From a checkpoint of a small mixture-of-experts model trained on Wikipedia: vocabulary 19052, a variant of Adam for the experts.
Below are experts of layer 2 (counted from 0) of a mixture-of-experts language model. Rows are named router (the router's row for the expert) and show model dimensions 56-111. Each number is 500 + 50 x the weight over its row's rms, rounded and kept within 0 to 999. Numbers have three digits each.
After each expert's rows: "mostly gets" lists some tokens that are sent to it at least half of the time; "gets" lists some tokens that make up at least twice as much of what it gets as of all text. This comes from a sample of Wikipedia text that the model never trained on. Tokens count by the router's weight.

# expert 9
router:511543551505484429474458421493454393541402657545563526566501505528494460547368595517404560439419436512503400482476447516497478445543552528549486613554499497477478442534
mostly gets: "|", " MPC", " ISBN", " Socorro", " CZE", " AUS"
gets: "|", " |", " No", " ISBN", " —", " St"

# expert 11
router:506544516576459515573478574544536423552468510525430529547553530439508591548449472542572489524428422575475420490414442508552529513516567567392497519501489467590507485455
mostly gets: " %", " Genus", ".C", " ±%", " Species", ".D"
gets: ".", " |", ";", "2", ")", "'"

# expert 7
router:526555472479496434504472534494484557390523589464546539478498479537508515486413574551478466533533623555506513494532504476468477421533539467552565612496506490443490469599
mostly gets: " in", " at", " on", " is", " after", " into"
gets: " in", " on", " was", " at", " is", " with"

# expert 25
router:513471550503643470507533472596547590560455507494503493407483466467442529478606447470524456534476436440463567467480559457497515516546450465458520450516466576486585504540
mostly gets: "ford", "ton", "z", "cht", "burg", "ez"
gets: "s", "z", "en", "is", "am", "es"

# expert 17
router:520461532384478540545508510514411528443428539449579498468495495567552495464398510511426473522573395503553585466401623488420521552508483523581492431498541492455448623568
mostly gets: "°N", " University", "–present", "ate", "°E", " century"
gets: "8", "0", "5", "6", "3", "7"

# expert 2
router:492477557468393577443507503479520447537520534574530456531508500482558571411498564510532501488531559615546420441565409613522582509490508516493572561476426511422472402483
mostly gets: "_{", "(", "{", " (", " \\", " whom"
gets: " (", "-", " ", " and", ".", "|"

# expert 14
router:439559409569540401524547496526493609478517497370551542545466450533490465536445563527441466520473472467491438624530419493563475449452530478472436491542604456475478515564
mostly gets: " a", " an", " some", " any", " no", " his"
gets: " a", " an", " his", " In", "In", " A"

# expert 16
router:540472484412430479420490460489495447463453488545540447627447574433606477535418580552565644402576588482476473412546424551402470475393486498438585527466494467449439375552
mostly gets: " that", " It", " it", " which", " ", "It"
gets: " ", " that", " it", " which", " It", " $"

# expert 6
router:507415524479453531484486459415526448502507488504524482552507522491479402419357468553459461639401541567514483487529563473513536412502558515494547592427479437533466452505
mostly gets: " qu", " ch", " Website", " Sa", " car", " Steve"
gets: " |", ":", ",", " (", ";", " s"

# expert 0
router:466456478522524480543536549534592515457550516501449498530526463528516533463642417443535476483430474412598466552511438575560406464560559490486584470490434513507583500458
mostly gets: "er", "š", "á", "/a", "with", "oin"
gets: "-", "er", "an", "on", "en", "d"

# expert 3
router:498692492502464547470473544586465491485578523473549555358553510511543428445518635486569534552524567561475597561489567471428521480492457502571491492510526471606483610514
mostly gets: " years", " more", " year", " but", " so", " not"
gets: "ed", "ly", "ing", " not", " years", " more"

# expert 28
router:518449484477453504531485475462470457539436514495580485549429534434503489545361498519481500523553403598453539393467419486415514467497495553491458526471508527534408570517
mostly gets: "USA", " Nancy", " Nominated", " media", " television", " Founded"
gets: "1", "2", "3", "4", "D", " TV"

# expert 10
router:501465467537421572504484534462530488575409473502495529533534538538460504554383451505459466403536439505543461515509423626472491410423487493424478565482484502435410473465
mostly gets: "\n", ")\n", " ·", ";\n", "\"\n", " JPL"
gets: "\n", ")\n", ".\n", ";\n", " /", " ·"

# expert 31
router:405525478582566416432542579445505587574416550576534545556552485633474491596371522503473548550456508468573441607450519474513431569434550518511452512486471536504460564438
mostly gets: " the", "The", " The", " his", " its", " their"
gets: " the", " The", " his", "The", "th", " its"

# expert 15
router:543598451619486559490471431486484509546438489482516477456488523584471488496401534463365468474564406430535527559601443511511484472526478528447475551471479501497473364518
mostly gets: " \"", ".\n\n", "\n\n", "==", "===", " by"
gets: ".\n\n", "\n\n", " \"", "==", "==\n", " by"

# expert 13
router:515491489443623465438535558487484510508605487473483501510492517538463520495617457503497431490484483507455496471498442534559445485555575492444503315530484533484456506391
mostly gets: "u", "h", "á", "í", "ı", "af"
gets: "9", "u", "h", "a", "i", "ur"

# expert 23
router:558625448551392538468479432485505529489615549483575573472492505532483522593482561536452582521534491562494507464590512433537460452384473541514529436477547538633425541524
mostly gets: " |\n", " also", " would", " only", " not", " first"
gets: " |\n", " also", " was", " first", " then", " not"

# expert 19
router:538481510537583449529550478518548590474455465604403517487499521405436507591572496444506541491530425442382507485435488577585531595453479461542493432511464501518536503380
mostly gets: "t", "th", "p", "nd", "n", "ch"
gets: "t", "n", "p", "b", "l", "th"

# expert 22
router:573589501443511464545511539512486534440548524433455470452519526365512520438622476435514466463496549532537455525536511442490505551507464533498452521491548468511490629524
mostly gets: " as", " same", ".m", "ix", " own", " success"
gets: " as", "s", " also", " time", "o", "ap"

# expert 29
router:464578515460504489510445557511481560427486517521484476560552552448474455435503497607566524518549490616459541425538453578434551392600405541434558490585571461572532515521
mostly gets: " up", " out", " over", " down", " off", " around"
gets: "0", " up", " out", " over", "/", " down"

# expert 20
router:464412496413456476514472580379504457486449554469532536503484527477524551444411484521467489544535506458544520514531494558521449492431357416607501574562576471503495469502
mostly gets: " American", " York", " States", " British", " City", " home"
gets: ",", " City", " American", " York", " University", " United"

# expert 1
router:488585449505459532606466456494386443526549543419427564426473515585410608550548497486523542525400547472574496521466569520480531483525555523520504459531472532511550593492
mostly gets: " to", "ly", " or", "the", " through", " They"
gets: " to", "0", " and", "ly", " or", "9"

# expert 12
router:510486479467413548474474430499526452474455419489456364553500494426505463592429510544477474516517572456536547495433537393485430524500537468534528538457555442409426497542
mostly gets: " of", " for", " Preceded", " population", " Historic", " •"
gets: " of", " for", " ", " •", ":", " to"

# expert 27
router:511506559540422618457514469476510508544452489502573466503505500510447515529388560500404531415511552535597547433512483469391491480507514481517560557478576449480545514562
mostly gets: " known", " such", " Preceded", "–", " Succeeded", " see"
gets: ",", ":", "–", " |", " ", " such"

# expert 24
router:521472468483550472535533494555495419517471568509459488590440586537551406513486427454517474437515520447452534453486459463542486504455433499472512545540524591475615502498
mostly gets: "–", "ce", "ra", "-A", "-S", " tick"
gets: "–", "ra", "le", "ce", " and", "ia"

# expert 5
router:501351510459484483476493455463537530494427517462479473533506445567514457521381466477517569619370568410478481483462489382563496565471533537496447509379491492411486533506
mostly gets: " de", " &", " De", " et", " la", " von"
gets: " of", " the", " and", " de", " The", " &"